{
  "d_expert": 112,
  "normalize_top_k": false,
  "balance_loss": 0.000842,
  "shared_expert_gate": true,
  "init_std_router": 0.0182,
  "lr_router": 0.000818,
  "norm": "rmsnorm",
  "optimizer": "adam_variant",
  "learning_rate": 0.000596,
  "beta2": 0.99,
  "max_steps": 5281
}
Below are experts of layer 13 (counted from 0) of a mixture-of-experts language model. Rows are named router (the router's row for the expert), down (a neuron's output weights, with its number) and show model dimensions 0-63. Each number is 50 + 15 x the weight over its row's rms, rounded and kept within 0 to 99.
Before each expert's rows: "comes before" lists some tokens at least twice as common just after its tokens as in all text. This comes from a sample of Wikipedia text that the model never trained on. Tokens count by the router's weight.

# expert 16
comes before: " ", " the", " and", " a", " which", " he"
router:58 37 08 98 61 72 27 35 41 69 32 31 29 22 52 55 46 60 52 31 49 64 24 68 56 64 46 63 04 51 56 44 54 62 56 49 57 40 56 75 53 35 73 24 52 26 52 49 48 63 41 42 40 36 56 40 48 59 40 79 48 51 31 59
down0:56 50 49 50 84 52 91 74 50 52 40 28 58 39 59 18 43 50 63 58 64 43 76 49 29 63 65 58 46 51 60 62 52 61 58 47 52 26 54 34 53 66 35 71 34 51 54 31 68 51 38 36 38 69 62 48 51 65 35 39 32 34 54 51
down1:31 50 29 49 60 31 35 40 55 34 43 61 35 37 62 55 52 44 18 40 35 44 52 46 49 65 37 43 54 37 69 61 66 29 62 43 44 56 44 95 49 41 72 58 95 37 41 49 49 74 47 47 61 29 31 37 60 34 46 56 55 54 36 48
down2:43 41 60 35 47 27 35 68 54 42 35 60 16 42 45 67 20 37 70 63 72 55 38 52 46 47 49 80 15 35 56 28 63 59 47 50 20 38 33 51 58 31 47 67 42 25 34 34 60 42 67 58 33 50 66 51 68 44 43 49 51 56 30 42
down3:87 56 50 42 60 44 36 83 72 54 32 46 65 46 53 44 36 75 26 38 55 72 68 59 67 64 58 56 60 55 34 14 11 56 75 33 58 47 63 43 51 55 55 43 48 64 49 56 38 61 27 54 66 58 60 69 71 55 53 43 72 55 65 34
down4:38 62 49 43 55 31 38 48 55 33 63 56 69 50 26 71 53 42 59 51 70 34 45 71 50 36 40 29 48 41 22 26 64 33 14 40 69 44 64 56 50 53 34 51 38 39 41 16 49 72 29 26 35 46 38 54 20 60 42 47 82 57 61 43
down5:40 52 30 53 53 53 46 50 70 45 53 59 43 61 62 43 42 27 62 44 51 53 33 47 56 41 44 47 45 24 54 35 56 37 50 74 46 46 55 47 57 74 54 57 37 48 35 48 62 58 34 24 50 54 61 69 96 45 45 32 32 65 45 79
down6:68 30 64 32 55 50 68 57 47 32 65 45 51 34 32 46 32 23 53 63 45 77 36 36 36 54 30 30 63 35 43 53 72 58 38 50 46 39 12 65 44 65 26 50 55 67 58 24 69 76 42 44 84 46 57 51 39 70 45 49 44 60 49 47
down7:45 52 27 64 51 84 37 66 62 57 61 66 47 40 48 55 65 50 48 49 41 34 53 52 30 60 25 25 60 57 68 25 74 61 37 51 37 47 65 66 36 65 72 57 49 44 36 82 52 56 58 58 71 49 52 23 46 58 37 42 26 28 65 57
down8:52 66 58 39 48 50 65 21 51 28 61 47 80 95 56 80 74 37 73 76 49 39 36 53 71 46 61 68 37 29 68 42 63 22 78 31 43 47 45 25 37 51 49 35 57 56 51 46 65 42 60 43 48 76 49 24 43 39 31 56 45 64 52 41
down9:41 22 32 50 64 86 20 43 63 48 37 66 24 43 80 48 48 48 42 49 29 67 64 51 36 48 46 65 62 30 35 43 62 61 51 70 66 33 49 29 29 36 60 38 45 12 27 45 43 63 55 77 44 58 35 29 30 71 46 72 35 40 58 62
down10:34 68 73 26 37 53 50 69 32 52 64 54 57 35 44 57 38 64 70 40 43 63 31 55 42 47 71 63 37 44 39 54 56 30 49 49 54 29 39 15 58 71 26 41 34 44 55 68 45 33 53 60 48 52 55 75 81 77 41 39 50 63 32 42
down11:63 68 35 32 35 48 63 50 50 60 29 73 11 46 62 17 63 37 26 46 77 46 48 54 60 57 18 60 37 58 48 35 84 39 65 42 75 41 56 59 54 61 60 74 60 40 31 47 56 30 50 59 69 39 39 60 42 57 62 58 76 65 52 55
down12:33 67 31 53 54 74 22 46 69 61 61 35 51 46 51 56 50 55 70 45 20 48 55 67 44 57 80 63 45 35 84 53 43 21 29 54 31 40 54 59 58 34 34 65 54 56 50 64 21 29 27 39 46 62 66 58 62 68 37 54 39 58 84 55
down13:11 67 47 61 64 47 48 31 58 39 37 41 41 49 40 45 49 51 69 26 25 46 56 45 53 20 22 51 10 40 51 68 50 86 45 49 46 31 55 34 72 64 83 47 45 25 39 42 53 75 61 62 21 43 46 44 50 63 43 29 29 70 59 57
down14:66 46 54 40 69 32 59 55 52 13 56 52 30 41 42 77 27 60 35 51 53 69 47 67 47 39 82 18 45 57 46 75 45 52 45 52 48 59 41 41 38 39 43 67 50 45 49 58 68 32 44 54 70 53 39 79 59 58 41 25 73 53 58 25
down15:36 60 31 57 84 47 68 47 45 52 51 24 66 43 45 22 58 50 40 63 56 57 63 64 58 82 67 57 51 52 56 17 49 67 54 43 53 56 54 62 50 26 78 47 48 48 55 97 61 79 45 51 65 69 35 35 32 70 67 38 52 44 72 56
down16:15 69 28 33 62 37 50 58 53 40 27 53 52 50 63 37 41 67 53 24 40 54 67 65 28 38 65 56 46 38 39 51 55 37 46 49 49 63 37 68 31 12 49 29 39 49 28 48 71 63 47 81 39 60 52 53 45 40 30 68 57 28 62 25
down17:38 47 39 46 57 52 59 56 53 20 61 49 32 31 36 52 47 53 39 34 49 54 60 55 37 34 46 53 45 48 47 33 53 27 56 36 21 43 30 37 37 47 37 56 51 53 69 66 53 43 56 58 47 70 66 31 56 71 55 21 59 60 39 67
down18:53 42 50 31 24 53 56 72 36 45 42 52 37 47 49 49 54 59 66 34 60 45 45 37 51 51 53 53 47 42 35 52 31 33 00 48 14 39 59 47 50 51 61 76 51 66 59 65 69 34 56 49 49 35 46 53 42 29 50 45 48 36 34 37
down19:66 48 47 22 22 28 62 52 63 61 34 61 43 75 60 66 43 40 46 45 45 59 61 33 49 35 40 63 60 38 55 42 24 33 43 69 55 51 55 51 46 32 51 45 45 48 59 53 38 46 44 61 60 42 52 35 70 62 31 38 35 42 61 46
down20:36 39 58 28 48 43 52 57 66 35 26 59 56 81 27 75 73 58 43 53 36 65 33 41 66 25 54 59 67 68 39 59 46 38 49 46 53 44 29 63 27 75 42 39 61 47 55 07 66 64 60 73 54 59 60 48 52 49 54 48 56 64 22 28
down21:63 62 55 66 64 58 36 45 42 40 42 35 60 60 51 44 60 84 62 59 50 76 45 53 72 55 35 46 61 88 49 37 43 72 37 32 48 28 48 61 52 82 58 26 56 24 33 52 66 67 28 63 79 61 41 65 45 25 57 57 41 58 29 51
down22:62 55 54 21 52 39 50 37 62 57 26 31 30 54 42 19 45 46 43 56 41 35 09 50 34 42 45 35 62 36 56 43 41 35 51 35 74 51 60 49 44 65 75 53 52 61 46 38 53 59 44 24 57 35 38 37 39 76 31 19 29 50 53 51
down23:23 47 57 37 56 62 62 45 45 43 52 34 50 28 27 46 41 64 55 53 74 65 55 32 58 37 55 69 30 69 67 53 49 37 27 45 07 37 59 69 48 66 69 33 59 56 37 60 35 59 48 63 38 59 44 66 56 55 49 49 44 82 63 65
down24:44 48 42 21 58 49 41 46 22 48 73 65 45 47 33 61 07 49 55 23 36 36 50 67 40 14 32 42 69 53 45 56 67 46 26 49 42 66 51 38 25 58 37 58 76 71 60 21 42 55 78 62 71 49 51 20 44 56 31 60 44 65 29 56
down25:35 26 30 60 52 51 51 59 44 74 32 43 43 54 64 42 21 53 09 35 47 40 55 49 55 50 39 46 72 42 52 54 57 63 75 51 61 38 52 55 65 23 46 79 69 68 63 58 36 54 67 57 44 59 46 45 80 69 58 75 73 67 47 65
down26:42 79 45 17 51 43 67 26 50 47 36 63 62 70 56 48 47 45 46 80 63 30 58 32 36 45 67 66 43 57 09 44 73 71 65 08 61 56 42 41 33 57 58 34 53 34 51 46 46 56 40 53 32 35 35 68 58 42 41 34 53 61 34 46
down27:65 38 42 41 58 45 40 44 41 20 57 58 50 40 23 58 48 48 69 53 52 46 62 62 53 70 40 49 63 34 61 62 40 67 34 42 87 57 68 43 70 66 51 38 49 39 52 42 43 83 45 49 66 52 37 32 26 30 33 55 43 48 21 66
down28:64 42 47 51 57 51 40 43 35 29 44 96 43 39 39 63 45 66 48 42 55 47 45 44 46 46 65 45 64 65 45 55 46 62 48 64 72 54 38 30 67 52 50 61 49 31 69 68 39 54 58 40 24 48 79 73 80 56 22 61 38 76 10 18
down29:47 26 44 44 64 53 47 47 51 47 47 54 50 61 58 59 44 26 49 47 26 59 49 44 42 48 63 50 60 56 61 29 52 56 12 49 63 57 90 50 40 85 68 48 59 75 80 70 53 65 45 47 65 34 56 51 62 53 36 28 58 37 48 63
down30:56 86 47 64 47 48 11 25 51 26 41 38 54 45 77 72 56 75 38 45 33 38 40 34 47 17 15 62 38 80 35 56 52 34 44 52 77 57 44 87 52 56 48 48 77 47 34 43 42 73 38 56 42 74 45 35 33 78 45 92 32 72 64 39
down31:58 45 37 38 78 65 25 56 38 40 48 82 33 45 51 74 57 43 57 63 43 69 46 42 49 61 32 47 53 29 69 58 36 81 52 67 44 62 27 39 39 61 74 70 87 70 44 35 50 33 50 68 38 48 33 53 79 72 55 56 67 48 54 98
down32:72 68 64 18 47 65 52 33 59 46 43 48 38 58 52 40 58 42 58 63 60 71 28 42 66 65 48 55 55 41 42 66 41 37 20 25 25 48 45 64 31 40 51 33 29 58 33 66 48 26 65 67 35 39 54 29 67 52 33 66 40 21 39 82
down33:52 65 53 51 50 63 38 47 77 25 52 63 67 41 54 43 81 33 63 61 39 47 48 62 61 56 59 41 35 69 25 40 73 54 56 35 59 42 52 65 76 39 65 32 60 22 41 71 49 77 35 61 29 59 43 59 34 37 31 38 42 87 42 33
down34:55 55 37 48 70 71 41 31 43 54 44 45 34 18 66 44 48 47 34 65 52 54 45 52 64 46 59 58 64 45 45 59 29 64 31 47 54 36 55 54 42 45 44 72 51 50 49 71 66 57 51 56 51 58 28 63 59 49 45 53 52 34 45 63

# expert 24
comes before: "\n", "-", "1", "|", "2", "=="
router:81 58 40 46 64 70 31 66 29 53 58 45 49 63 53 42 48 47 49 55 44 40 22 64 63 31 54 41 57 46 68 34 61 61 65 41 59 52 52 61 43 34 75 62 47 71 76 43 27 41 74 34 37 65 35 81 53 44 44 91 69 52 85 34
down0:53 18 44 33 66 76 53 28 62 60 67 65 39 47 49 69 57 48 78 66 41 44 62 64 70 72 47 35 39 49 73 84 57 44 40 70 41 54 38 40 50 46 35 36 31 44 61 68 66 35 64 50 35 82 18 29 41 40 47 12 48 57 34 55
down1:50 68 46 63 42 42 57 40 58 28 46 59 66 53 45 65 68 12 47 43 62 61 52 25 63 65 46 54 41 50 76 41 61 52 33 46 34 27 55 21 56 59 51 41 47 48 42 17 45 58 44 47 44 55 73 51 57 26 38 63 40 27 48 46
down2:43 27 38 50 55 20 41 40 40 68 46 23 61 71 54 49 82 31 72 56 50 58 60 59 32 37 58 47 49 54 45 52 34 49 24 31 64 77 40 15 23 76 49 46 51 48 47 37 19 66 20 29 58 69 72 50 72 64 42 49 71 35 56 65
down3:38 56 59 50 46 42 58 46 33 40 59 35 67 55 29 85 12 45 35 70 49 62 36 26 73 48 25 70 48 47 85 49 45 77 64 77 52 43 61 59 63 32 46 42 42 59 61 32 64 44 55 36 43 65 44 34 44 65 33 73 49 58 72 36
down4:27 32 56 74 57 69 66 47 60 79 41 57 60 48 51 10 49 61 45 61 60 75 59 88 46 75 57 24 46 35 63 51 72 60 52 33 35 44 22 28 26 58 28 80 74 57 30 48 44 54 50 69 54 47 44 57 51 30 33 39 58 58 48 46
down5:56 79 62 78 44 35 51 45 50 67 29 46 34 43 41 46 34 55 34 53 47 42 56 78 47 31 51 65 81 64 22 63 67 33 41 38 30 48 40 60 55 44 69 52 48 39 79 47 50 42 56 28 55 60 55 47 54 38 54 81 67 89 42 44
down6:55 39 26 49 34 67 33 42 89 38 18 52 52 57 55 62 55 51 21 63 49 58 41 52 46 46 58 60 36 56 56 59 46 24 66 69 37 52 53 75 44 23 31 63 47 37 39 59 34 58 60 87 48 50 61 56 79 80 60 59 53 22 53 40
down7:60 61 45 61 58 39 48 74 70 49 53 40 43 79 62 47 27 68 29 35 39 28 25 33 41 60 52 52 63 78 49 67 28 40 42 54 33 60 40 40 01 76 34 49 64 44 29 46 38 40 69 63 61 39 45 54 53 79 51 51 54 47 55 45
down8:66 52 50 36 28 74 64 18 60 76 69 49 37 43 75 58 41 87 63 75 55 47 45 53 73 57 07 28 60 47 50 46 34 30 29 47 51 71 48 50 56 55 39 38 41 44 57 44 55 39 54 81 53 60 81 45 57 69 47 43 33 66 64 59
down9:86 35 37 50 51 45 24 40 65 34 43 67 42 67 66 57 55 36 28 55 50 48 40 45 52 61 40 73 55 39 60 51 74 36 40 45 89 63 28 49 57 40 32 39 44 47 69 56 60 47 20 44 19 20 60 38 17 23 38 53 73 54 47 44
down10:48 61 74 64 74 63 56 55 14 85 57 32 50 55 57 27 41 63 33 49 57 45 55 53 38 37 54 58 68 57 72 51 65 46 29 34 37 65 42 52 48 74 55 30 70 43 58 37 49 60 35 51 68 41 38 57 49 33 72 65 50 65 39 65
down11:44 55 55 41 32 47 46 59 33 30 48 35 48 36 41 70 23 46 55 81 36 46 64 33 09 57 48 52 45 44 16 16 66 69 78 52 43 55 41 49 57 67 46 47 47 45 40 45 35 91 60 63 56 57 77 32 30 65 73 56 55 74 77 42
down12:53 58 41 47 67 65 55 64 42 42 42 43 45 65 63 83 67 60 25 44 55 36 76 46 84 69 52 60 46 56 50 61 38 49 20 47 51 30 38 41 50 57 64 39 38 25 42 36 69 54 37 43 44 40 37 48 43 29 49 56 61 77 64 68
down13:59 25 71 53 56 58 32 55 58 39 46 64 74 45 77 76 73 27 26 72 62 62 42 47 70 19 63 66 55 47 46 55 50 45 54 31 22 88 46 40 57 81 63 33 34 52 23 30 57 83 59 38 51 48 62 40 58 21 61 67 30 65 65 34
down14:37 58 70 62 78 41 49 62 69 61 67 69 70 42 58 46 54 46 61 66 44 81 19 50 54 53 57 12 54 65 35 58 26 38 55 42 34 77 90 17 12 46 25 97 46 36 34 46 64 36 65 14 35 53 42 69 76 52 56 46 67 57 59 61
down15:38 46 30 22 36 27 42 84 63 21 56 59 82 54 49 34 66 36 33 46 44 54 52 41 46 57 57 40 73 82 23 24 45 46 40 44 77 46 54 52 69 12 40 72 30 71 28 42 53 79 66 62 48 51 56 56 41 67 41 66 47 42 79 45
down16:39 64 47 55 65 70 61 37 67 36 46 38 54 64 49 54 82 55 33 68 54 52 45 24 46 65 26 66 51 33 51 50 50 55 42 51 59 53 58 59 59 51 32 31 51 52 42 49 48 92 22 72 31 25 75 44 64 53 41 33 43 65 42 47
down17:43 64 63 45 23 30 63 41 78 41 47 48 48 30 30 65 35 24 52 44 41 58 43 48 75 56 63 77 31 55 71 66 78 58 59 60 32 42 61 58 63 27 15 16 66 17 32 59 44 63 19 58 38 32 62 52 36 56 33 46 63 44 74 57
down18:36 37 54 72 47 29 63 40 42 39 39 47 53 98 33 82 58 62 42 73 61 47 51 70 56 48 52 20 37 54 43 36 42 83 54 51 81 65 45 60 62 44 47 51 39 50 66 57 54 37 37 31 52 73 54 53 61 46 53 37 28 35 70 57
down19:84 34 34 62 49 48 30 40 59 37 27 53 37 39 49 33 40 33 45 45 25 28 68 54 75 43 47 45 41 40 29 45 59 41 53 36 63 68 68 41 40 59 50 57 51 25 16 42 56 85 64 62 87 60 43 53 55 56 33 39 66 56 41 48
down20:73 71 50 57 41 73 60 30 53 50 49 59 46 70 57 54 52 58 26 58 70 44 62 57 52 33 43 51 34 19 53 51 64 48 46 63 87 64 81 41 68 39 38 40 41 75 40 46 77 42 43 58 46 50 78 44 48 49 87 30 66 48 70 75
down21:61 43 57 32 80 64 47 46 41 73 53 31 48 40 36 47 43 76 35 49 26 51 56 25 37 56 46 52 46 49 50 49 39 58 44 39 24 35 53 40 28 41 66 11 75 59 71 44 35 53 38 68 66 46 45 35 50 49 56 39 46 50 68 47
down22:64 41 44 54 53 66 58 32 52 68 49 47 32 76 63 44 45 47 43 66 49 57 56 59 80 68 44 29 30 60 67 42 58 31 43 26 66 48 65 50 63 34 59 40 62 62 39 61 39 41 54 58 68 51 50 38 48 68 37 22 68 67 38 37
down23:53 54 06 52 43 57 51 25 51 45 09 37 46 46 64 55 46 86 25 51 62 32 49 41 33 37 36 57 54 28 34 64 37 38 41 56 35 37 49 54 66 51 48 55 39 56 35 16 53 44 38 39 25 58 78 60 48 55 34 55 46 57 59 37
down24:43 48 66 42 37 30 31 42 62 56 76 31 55 46 66 51 46 42 33 40 49 84 54 54 45 25 67 50 51 76 40 61 38 37 34 24 39 31 51 52 51 32 49 75 47 40 36 37 24 48 35 68 32 52 51 48 60 86 66 53 34 42 86 60
down25:48 49 37 32 60 30 57 69 40 29 21 53 54 49 60 53 50 47 23 26 17 55 68 42 57 51 63 44 58 39 30 66 42 34 52 65 49 54 47 49 51 62 57 34 65 56 38 50 36 67 62 48 58 47 62 69 35 57 22 35 54 54 38 51
down26:71 42 59 45 54 38 18 44 70 56 38 28 24 44 45 53 14 58 33 75 55 63 60 58 34 44 51 75 59 43 61 61 76 40 47 64 33 45 45 72 39 68 51 53 51 35 40 68 54 55 61 51 29 56 33 59 58 82 49 58 26 64 32 35
down27:78 53 46 76 37 55 46 53 59 47 40 52 66 99 56 60 41 44 33 48 36 62 71 30 45 60 39 51 64 65 56 58 44 31 45 67 19 69 48 60 38 58 42 53 54 49 47 71 47 37 48 49 45 73 59 68 62 27 60 65 48 31 84 55
down28:71 44 57 38 31 65 58 50 63 28 31 83 36 51 67 40 63 58 49 61 59 48 49 32 55 28 54 37 64 52 38 58 73 49 49 60 57 47 55 35 83 43 28 59 44 57 48 51 64 37 50 72 37 50 34 30 43 33 44 30 17 53 73 52
down29:56 34 52 51 69 69 32 50 71 34 63 56 61 59 42 68 45 69 04 58 42 59 24 32 46 48 43 36 49 50 48 64 43 36 51 41 45 46 71 72 49 48 18 30 07 55 26 55 55 45 40 54 60 49 21 59 49 59 44 49 59 86 53 27
down30:60 74 50 41 35 54 45 44 73 37 61 47 29 42 58 60 45 24 52 63 39 34 77 59 36 36 63 39 61 65 46 64 75 53 65 36 33 48 65 28 53 50 50 75 61 36 41 53 25 75 81 48 50 49 42 58 42 32 68 56 61 35 48 54
down31:99 35 30 48 62 56 18 53 40 64 44 56 42 90 67 62 56 73 54 32 44 42 46 46 86 20 70 34 37 70 48 64 43 68 56 39 58 50 43 46 48 72 62 72 39 46 68 52 69 61 52 70 34 58 57 54 50 58 48 44 50 51 55 47
down32:48 23 53 14 79 38 53 47 71 36 67 71 61 27 64 58 58 53 56 78 54 32 66 39 30 46 52 22 62 65 30 39 74 47 51 46 56 46 60 41 47 25 47 42 37 55 29 49 28 68 78 57 40 41 30 44 43 50 64 61 37 47 46 51
down33:37 63 61 35 45 29 71 24 63 40 49 40 47 25 46 25 26 51 61 56 68 52 54 83 52 64 38 62 33 78 54 44 62 63 29 35 48 68 72 73 71 44 42 65 49 50 35 42 56 44 31 46 62 38 57 25 36 59 43 27 37 33 55 54
down34:61 42 35 29 45 60 38 26 87 35 50 81 38 69 49 39 58 36 32 60 60 48 57 46 38 81 57 35 55 63 40 24 69 54 81 32 64 71 61 42 48 49 28 66 96 53 65 60 66 45 64 39 47 74 38 52 40 43 66 58 45 33 46 55

# expert 28
comes before: " ", " States", " League", " season", " Cup", " October"
router:69 63 45 66 59 59 53 60 08 42 50 37 55 52 60 46 60 53 34 56 43 68 35 75 30 16 57 48 52 51 65 54 99 34 64 51 55 47 41 62 31 21 67 45 55 74 77 40 37 59 44 49 33 80 42 46 62 31 59 83 61 67 57 43
down0:54 33 46 57 77 67 66 49 70 54 30 58 59 38 65 15 53 34 52 37 32 58 40 50 44 37 63 46 39 57 31 47 67 35 46 51 89 46 70 42 26 40 46 49 48 47 43 48 46 39 22 30 80 22 50 67 12 44 50 59 59 33 37 48
down1:44 43 47 24 63 34 50 69 70 55 43 48 31 57 40 50 56 44 68 51 95 82 44 35 51 51 39 16 52 38 50 42 49 64 45 49 80 80 60 61 62 64 71 41 29 69 75 46 43 63 55 28 66 57 75 71 34 20 46 59 70 29 44 52
down2:69 52 52 54 56 57 42 59 53 51 45 26 24 47 60 68 65 48 40 30 51 46 72 60 53 46 59 38 45 28 51 46 54 49 58 53 52 13 56 35 49 40 66 63 69 21 64 63 64 44 55 36 50 37 57 54 59 83 40 42 58 70 67 40
down3:82 47 58 70 40 39 49 32 60 70 57 35 61 77 43 27 34 51 33 60 65 54 26 23 75 24 28 77 50 63 54 73 51 47 64 51 16 44 28 44 68 35 24 60 43 48 50 63 31 57 62 47 54 38 36 51 44 53 60 73 41 39 28 57
down4:49 39 60 53 39 43 51 46 51 66 50 60 43 57 34 24 49 67 55 59 71 63 53 37 45 44 72 43 40 33 59 28 50 48 69 42 41 52 70 54 33 62 49 65 38 55 63 71 46 44 38 63 33 56 19 65 30 37 69 51 65 23 56 73
down5:57 42 55 51 64 50 38 49 79 66 63 64 40 62 29 49 65 76 54 45 29 36 44 64 42 57 04 43 50 49 61 34 35 56 40 36 49 36 39 50 67 45 45 42 43 45 49 73 45 52 58 64 47 37 62 46 61 49 25 61 46 52 50 59
down6:59 53 51 56 41 38 32 20 37 66 62 45 49 52 33 38 32 41 50 65 56 40 74 58 17 64 49 40 58 60 46 35 44 59 73 75 58 60 57 77 60 25 30 81 45 50 43 40 57 44 47 36 52 25 51 37 47 65 55 40 46 50 45 45
down7:42 41 14 55 30 36 50 60 61 42 28 50 55 46 51 46 66 66 79 66 47 24 57 74 67 71 52 32 52 70 47 71 27 32 24 55 45 58 41 47 64 69 35 63 34 61 60 36 44 62 59 22 32 37 63 38 58 47 35 38 50 49 68 57
down8:44 52 33 57 58 32 35 37 59 33 78 61 42 62 60 81 59 69 42 49 54 26 47 52 42 55 34 36 65 35 52 45 40 32 55 62 37 29 46 64 29 64 69 35 50 71 58 25 66 46 32 57 59 26 71 71 48 51 31 68 49 53 42 47
down9:35 34 69 24 72 50 72 49 77 51 55 59 58 62 18 78 58 47 63 31 61 35 42 29 60 97 49 37 38 77 63 49 28 24 41 42 39 42 58 70 46 61 14 56 57 34 37 52 44 76 69 30 77 26 46 46 49 79 60 68 52 68 53 32
down10:60 55 53 34 26 57 48 21 32 67 80 55 58 14 49 20 45 39 84 39 55 48 65 60 55 49 57 46 28 68 41 35 72 48 40 57 60 38 35 48 62 61 73 70 54 51 67 73 52 31 42 51 57 41 49 56 49 49 78 50 56 81 49 10
down11:42 72 29 33 64 34 60 66 50 35 35 34 27 30 46 72 71 76 41 62 28 35 43 65 35 31 25 44 91 56 66 43 71 40 37 62 35 34 54 50 56 34 35 67 50 26 35 38 52 73 45 58 52 37 40 24 75 48 79 64 71 60 47 66
down12:41 68 57 64 61 31 49 58 69 54 30 50 58 34 65 34 38 54 58 60 61 65 26 35 50 36 31 47 52 61 46 50 38 51 35 25 38 26 35 53 30 30 64 52 65 55 64 41 56 65 41 56 50 44 47 55 58 35 47 52 39 25 88 21
down13:25 57 41 41 35 46 42 62 32 53 38 51 51 45 13 66 36 31 59 53 86 38 48 68 68 78 62 58 57 54 55 64 24 74 62 33 35 61 72 34 14 57 48 56 53 31 45 27 56 64 74 31 72 50 60 51 62 51 81 42 92 49 41 78
down14:66 76 44 30 58 63 59 48 37 64 76 40 37 52 49 53 53 27 69 49 50 54 51 40 63 55 60 78 69 43 45 46 93 45 39 59 23 66 48 61 62 44 54 53 44 37 74 64 61 44 55 80 41 39 51 35 40 39 46 50 47 43 50 57
down15:67 59 58 67 25 57 48 14 67 70 74 32 30 41 40 64 58 44 57 67 47 54 57 41 53 49 70 49 48 49 41 75 53 44 52 53 44 53 48 45 77 52 49 39 53 15 39 63 60 59 60 65 19 52 65 13 30 51 48 46 61 50 18 61
down16:28 48 54 57 55 48 56 48 75 47 55 52 73 31 23 39 36 66 53 73 54 42 25 21 62 42 48 04 55 42 52 74 41 66 55 53 45 43 35 69 46 68 72 50 43 33 42 57 46 57 24 34 30 09 65 38 45 21 42 31 65 68 34 36
down17:34 66 53 19 32 58 70 45 61 38 69 64 42 44 58 33 65 69 46 75 56 47 29 38 77 65 38 70 56 28 42 39 46 31 47 71 38 17 46 51 80 63 23 59 37 53 49 48 60 41 42 70 49 71 53 70 28 40 39 64 57 64 20 64
down18:32 63 40 32 46 27 51 43 50 45 29 59 61 43 59 57 62 70 85 65 10 48 57 50 65 07 40 46 56 60 57 69 78 18 59 57 33 39 63 48 33 45 28 77 37 38 39 54 53 40 53 35 56 71 55 20 78 43 28 61 39 73 58 58
down19:61 58 26 26 54 39 58 46 63 61 32 44 60 60 75 27 41 33 45 50 74 61 33 46 52 56 55 49 77 21 58 38 37 67 38 63 49 40 55 62 44 57 43 57 41 38 61 58 74 47 43 70 33 32 74 58 48 38 65 48 46 39 62 41
down20:24 41 30 45 63 50 51 29 74 39 62 56 41 58 72 54 44 40 47 58 37 49 55 63 65 35 54 47 64 33 85 51 43 64 67 41 52 69 40 31 52 79 68 44 76 38 34 72 31 52 63 34 41 31 54 65 51 38 57 51 64 46 67 57
down21:36 46 58 64 70 78 38 35 54 56 50 54 45 43 52 57 62 60 78 65 56 45 35 53 52 42 58 59 36 64 50 51 62 45 68 47 70 63 62 48 37 60 82 57 73 33 52 35 85 67 30 44 60 52 44 57 33 54 63 34 43 33 52 26
down22:41 52 78 49 41 41 54 42 21 46 59 46 82 56 49 65 59 31 74 76 41 45 41 52 76 52 62 72 49 48 34 42 37 39 65 26 51 43 56 58 64 74 62 76 44 80 40 38 41 17 51 30 35 73 58 38 75 28 58 55 62 37 60 91
down23:51 64 32 59 39 70 21 44 68 56 61 43 57 38 44 75 34 56 37 77 70 58 60 36 50 51 62 38 22 58 52 42 57 32 37 45 50 73 39 40 75 30 60 43 46 63 53 46 47 57 77 59 47 36 72 77 35 44 30 40 39 55 34 60
down24:35 36 55 73 50 60 62 45 51 57 58 57 56 30 47 49 89 47 62 57 33 52 30 28 76 58 49 58 68 49 37 83 46 38 57 38 62 63 43 47 65 37 55 14 55 34 27 28 70 34 39 88 73 26 63 16 44 33 37 34 58 58 52 07
down25:13 70 54 52 35 13 32 62 29 44 61 51 48 65 34 72 65 55 67 51 37 44 60 68 31 49 66 68 76 40 56 68 39 55 65 63 58 41 44 48 35 47 56 67 37 64 35 38 39 25 43 52 39 36 74 70 91 46 59 52 46 50 46 61
down26:51 36 36 28 41 42 38 58 50 23 54 42 60 57 33 26 53 55 61 18 48 45 35 50 44 59 49 41 50 38 88 42 59 53 45 45 49 42 42 31 40 35 54 62 55 40 69 47 35 58 29 63 44 62 31 63 58 32 46 53 70 35 08 70
down27:42 27 51 45 50 40 61 50 60 68 41 59 74 62 20 62 54 51 65 41 39 42 75 52 60 42 19 35 35 38 53 60 43 58 70 33 33 30 74 37 66 53 33 62 30 55 47 53 76 52 52 47 39 49 54 70 61 50 31 47 51 35 62 59
down28:52 51 52 56 40 54 54 63 78 42 37 43 67 47 47 53 49 58 54 41 52 42 59 63 79 72 72 51 53 24 38 60 49 45 73 45 55 34 70 62 54 30 40 54 47 47 34 60 53 28 56 41 61 73 45 59 37 62 15 47 49 48 57 84
down29:72 39 55 46 51 70 43 42 81 43 59 69 80 54 62 57 54 46 63 52 54 49 64 32 52 48 55 40 63 39 42 60 35 69 60 23 38 39 84 66 38 57 74 54 61 45 19 56 61 43 51 80 37 30 25 42 60 60 57 36 63 45 31 48
down30:25 63 56 32 44 32 34 37 58 54 60 49 32 52 53 15 62 68 48 78 56 59 43 51 53 72 73 38 59 48 43 46 59 29 41 38 45 44 68 72 66 51 39 58 42 64 31 39 32 55 65 29 55 54 38 68 48 57 51 68 58 52 69 37
down31:65 59 42 33 58 58 31 57 38 59 54 62 45 61 56 55 45 51 53 54 45 45 61 28 61 45 60 43 62 61 51 54 09 67 52 48 38 47 54 58 56 60 50 78 52 57 36 32 42 22 35 50 66 23 53 41 59 56 68 70 48 46 64 64
down32:61 26 34 53 26 41 43 32 36 38 53 58 16 44 25 53 51 45 27 40 35 68 58 45 60 40 34 37 70 32 50 72 43 24 28 55 42 55 39 45 89 50 59 67 60 57 66 59 51 49 95 43 25 39 47 50 44 33 58 43 51 50 44 48
down33:29 40 58 48 30 34 57 59 60 34 39 31 47 47 32 48 50 60 67 90 64 55 40 54 41 46 50 63 54 20 43 50 66 43 45 74 49 64 43 70 46 89 47 56 38 64 62 53 24 36 65 79 52 65 59 33 69 50 78 36 71 55 57 67
down34:41 46 59 44 24 42 59 51 57 62 68 30 43 48 43 48 69 36 58 64 66 26 89 57 52 65 39 77 64 39 48 53 41 45 59 41 71 58 54 42 48 56 55 50 52 51 41 64 50 54 32 47 53 37 53 66 59 75 73 30 64 43 43 50